python train.py --hidden_size=192 --experts_per_token=4 --d_shared_expert=0 --router_score="softmax" --normalize_top_k=true --lr_router=0.000587 --vocab_size=2048 --norm="rmsnorm" --tie_word_embeddings="early" --optimizer="soap_variant" --beta1=0.95 --batch_tokens=[65536, 131072, 262144] --max_seq_len=1024 --train_tokens=472000000 --max_steps=3251
Below are experts of layer 8 (counted from 0) of a mixture-of-experts language model. Rows are named up (a neuron's input weights, with its number) and show model dimensions 0-191. Each number is 128 + 24 x the weight over its row's rms, rounded and kept within 0 to 255. Numbers have three digits each.
Before each expert's rows: "gets" lists some tokens that make up at least twice as much of what it gets as of all text. This comes from a sample of Wikipedia text that the model never trained on. Tokens count by the router's weight.

# expert 108
gets: "re", "be", " Be", " be", "for", "we"
up0:137142121139139143108152092117106131108149117127117117131148121102184111149105146174148132176093179119158145147127140164150105153112161111109096148140121143129176123134110111098138148124145142096121093089079119112108118148105181113135125145096098136122112110149159175173105107115142142125125156156119114115095109143161160139109100091123170158119108116103172124161177108117108131137122144123130154122142103111129115093138168091134188125094114156144133151130108138135137129151143145134125121088140118109104132090095134101144184128131126084167160172144126082139153119131169148088

# expert 116
gets: "al", "on", "el", "n", "an", "ton"
up0:124132108142160142136116113120104162121237113164115120103141129143134176160166138137111145167111109143146134138103122108119153119125149147151100117113112147136132164158146121111182141097127144167074135134133068155106085102132083083127121111126113088162144139147101153113160134132100130106146172142102134137093144112148121097127142154184097160132130155134117133096162119110130105136117099122124160132163123136169117194149130131108093148090152110079124127131126149144147135130134134157127124154121124140105170105124156137126119124091134121162140107124091104100105115141110144141

# expert 107
gets: "n", "re", "ment", "le", "on", "ator"
up0:128126139093151131131141121139129148141123135125168158102109168080094097105122114132124128083160115191117127118099116135179137104124158155141140143133142125107121145173132151164105142098150159083130108136088148088157089144150111137110142147126120131142079163128143128113120149129120138144141120141142142098108138142137122158098107142135166177109205064124115150131146124149069118133155143130172104172137152140120094110135121123119156141081143132155119119163165115119133140100146094108137127099126121116169165137120112150124163105124100114109130166098159090076129113087123126132

# expert 58
gets: "st", "c", "duc", "fer", "ten", "te"
up1:150123104082122133103146149117149141123079155125123156099132104110127119091129130130145131128116118128100106139136146136136120136112117097118138117136095108089089127145108122202143139155127146135168161078095125132132115146061128095141103144146137141073140135149123119092122139061153124131118111157145134112117139172112098147104107164133090099079165123113156136143138165128128121133107155131108140197130149114155114116104098102146112119176164136130103111098141141104104114168161110133145141150125139082109178153114102100149163119137092118141135162093150130101111151092149098105

# expert 100
gets: "j", "á", " Ka", " Y", " Ko", " K"
up0:138172123154122108101130134120132170113143154137106119125156120144141090116111147124167088142084164154128150157151150129107111123099105148110139094123110132115127143095135132164128105109108148121127149109108089166134143139173092094083147116140157161079133127124132153128130159122067112121109119128172095156135162187126146168139146103127135139135094155145123119119074126105151121133122144179142139161077128082124141139147117134084164132134124140107106209109146120116161163132118161099143094138111113121128118119120122131158100166121119068110148130111137144107101132111171099132

# expert 23
gets: " co", "ip", "cu", " Co", "um", "•"
up0:117099151163112099104140119148095149125108126123099126121133089118110100080106151117161124129117142128142138101092101118149164143119058137131129182131118095139081125108136118099126156121095113105136121117139167162129160133119090205107091144107127153130129148124162107149080129146122132099130117062110155156115104124117138068133133121155150177110120116126132126128123131183148147084123149147164121106105138173146102115121157125113124114129157109091130158133101139103135136113156130150089124136118127103146060162171128093124140121104099162139162130108106120136153098120130125137

# expert 74
gets: "st", "son", "n", "t", "k", "ck"
up0:131129133112139167067129110095093117188123134149158146114057091176120117152141117121109145155137135147156124063146123087126165121100118140135151148132175134119126116121164136120122134125103156115139176161123132118140131085100104096116120123110123131107114136119126146201096140169154118136107151107125129142107093129142111131096134141077171147135108082132108158151129127099160134085108110139101118154130138119154158106091145161129208096132133133122095131149133146092118130110142123114120098088105120107133157118114148146116166130124142141138107115136128099153130136154137122182

# expert 121
gets: "'", "n", "m", "k", "all", "ck"
up0:103153138108108143118165162100111107133117075114122113116117080122129102149088108104120144103120138157100116156111120135104104121159142090159080160152111159110109154107126103137119106120132100131106145181137154127085136106118127125106188135108147131077140129088117130088167092168151161103094115116143083096152099157122130112124144122104185124150152141168152117121099167127104101092146089101121136136131087125127120099138128165116093115127132135097081100117131150118135142092113167115119144137129170112080150129125108112150112136114117117139112140146193122155167117138112145125

# expert 85
gets: "in", "ir", "id", "fin", " the", "al"
up0:129086089106116139133116161114149148093134140144133140117117122122152152136142082135092133157124091120126110119153113153097115128133150099138168143187134172125121142139106141128122108116120116105102157098190089156146139125161153152108171145133105118100161116127171163149145091139121141100119136107159152130168120106138128149119167104098133168140076112146101114156131165117131086122148107112142119174109124191101135110089147113122159118148120151143131152108144081120132083147122148168119144111108152109065141138138116097186107119124120110151123150103116132082135138136079106107

# expert 15
gets: " as", "ent", " is", "ident", "her", " than"
up1:130126113138107123101140132096124122093130147143129149104141146095098122079139130159182105192128145095115132157139137098118126122146101123101121111115095123100108188143145146096155140106130132134092166126098094068160118154151139161118107156157193178145089140148157130155106084111154130117119103153148123133148118138129140177132103083174123139103128152151148092133148146118135106147157143105119091136148136108141104085180190120112148125127128099135096125152122118136123161125122079127104151144152143129172155142118113126113131119135091113146156132124097114102129114162155127107

# expert 17
gets: " was", " re", " is", " be", " were", " are"
up1:074133118140104130096115164102169147147129130146085138143147120129129097107121114190150118102131157130156149125123136135088132125164129111156120159066126167158128139121128089125118098101095140128182132129132143115147142139149112137142129181104117120168121153063132139128099118135106123123102096140134138096079135158110136140137141145130121132127118141115123093139085159152146180122124126113140115164116126106150123132121111168116120174137207127087176124137149073130106109150130126112116163132156126162138136155131118139133108105158101180196135116142139118149121101095115149150

# expert 81
gets: " Ba", " Ra", " Ro", " Ma", " Le", " Ca"
up0:105153167139156093145108162137140183116148129171108147146162120107128100119114072131151148098130123123089114123149161126131114090123177121112143162176110143148106132127117122115098149115119106084114193159123117109106100139117077154127105109124175147131132144133144082132105133101132146104105166121132143096121075106131120119063123111113133138082116093125155144116096130139127121115143123100152134119121124103122104122151132142139136146117140116101125101088159143106123114104149134125137123123094134136202131108140146105177123200124132123160146140138133103126173152125135065116

# expert 124
gets: "ci", "vi", "ul", "ri", "li", "z"
up0:163131107130132129117120127126095103104079135110098136138104139177131141164149108098122152131155149151146135105128165117141138085127148130115154110148113137136106102169151085114146146128115174162108131165143186158111113089145126081104150137126161118116142167146088093119170112144154165149140156129171112164123146166093109120151109122126125124144112199115123113149131131072116132106162094115134141095119169111190129144121127133105144120103140114110153119138144128127166097124139139132129086128132092156157131152100162120099158124129180107101128142127136082125105169115119165102

# expert 55
gets: "e", ")", "\"", "ie", "ee", "le"
up0:126151078135123140150136135103141144146087115119160124079134150167150097086142124117123156131169125139095099195105114162186139149125114116113122150131105144113097151107124142111157137134142104176135113156117088126171104135193119143175142100096119147098122116107090176146150156116134124082157123157115149091145128136145114123121103097158124117145114136111142162131114165144146111110130096127138137130128137117150089076144113139083134134127131148166139108090159160115103148134153126100145157171136120125086137097133141140122182132106137091163095146099114111100152119111132113158

# expert 18
gets: " A", " E", " M", " Ma", " P", " An"
up2:104129211141096142139115134112109077151136107156138113112130132110127126111141121132131139140081151136099127130161140116118135100146135141160162128131146137134110106129124126138124140087123107126204131165146137163176104109124185098136114155128133134156149110136104150095113099146125163132153086131128128095104143163128114158124165144171103128146166119099167144110122133112121131076128088139095133140124120149154166085147097143129134115155108092133137096157120134136128124084127132115119143087136136106105125110143095182126134112105184113089186147115147123160098104104093088154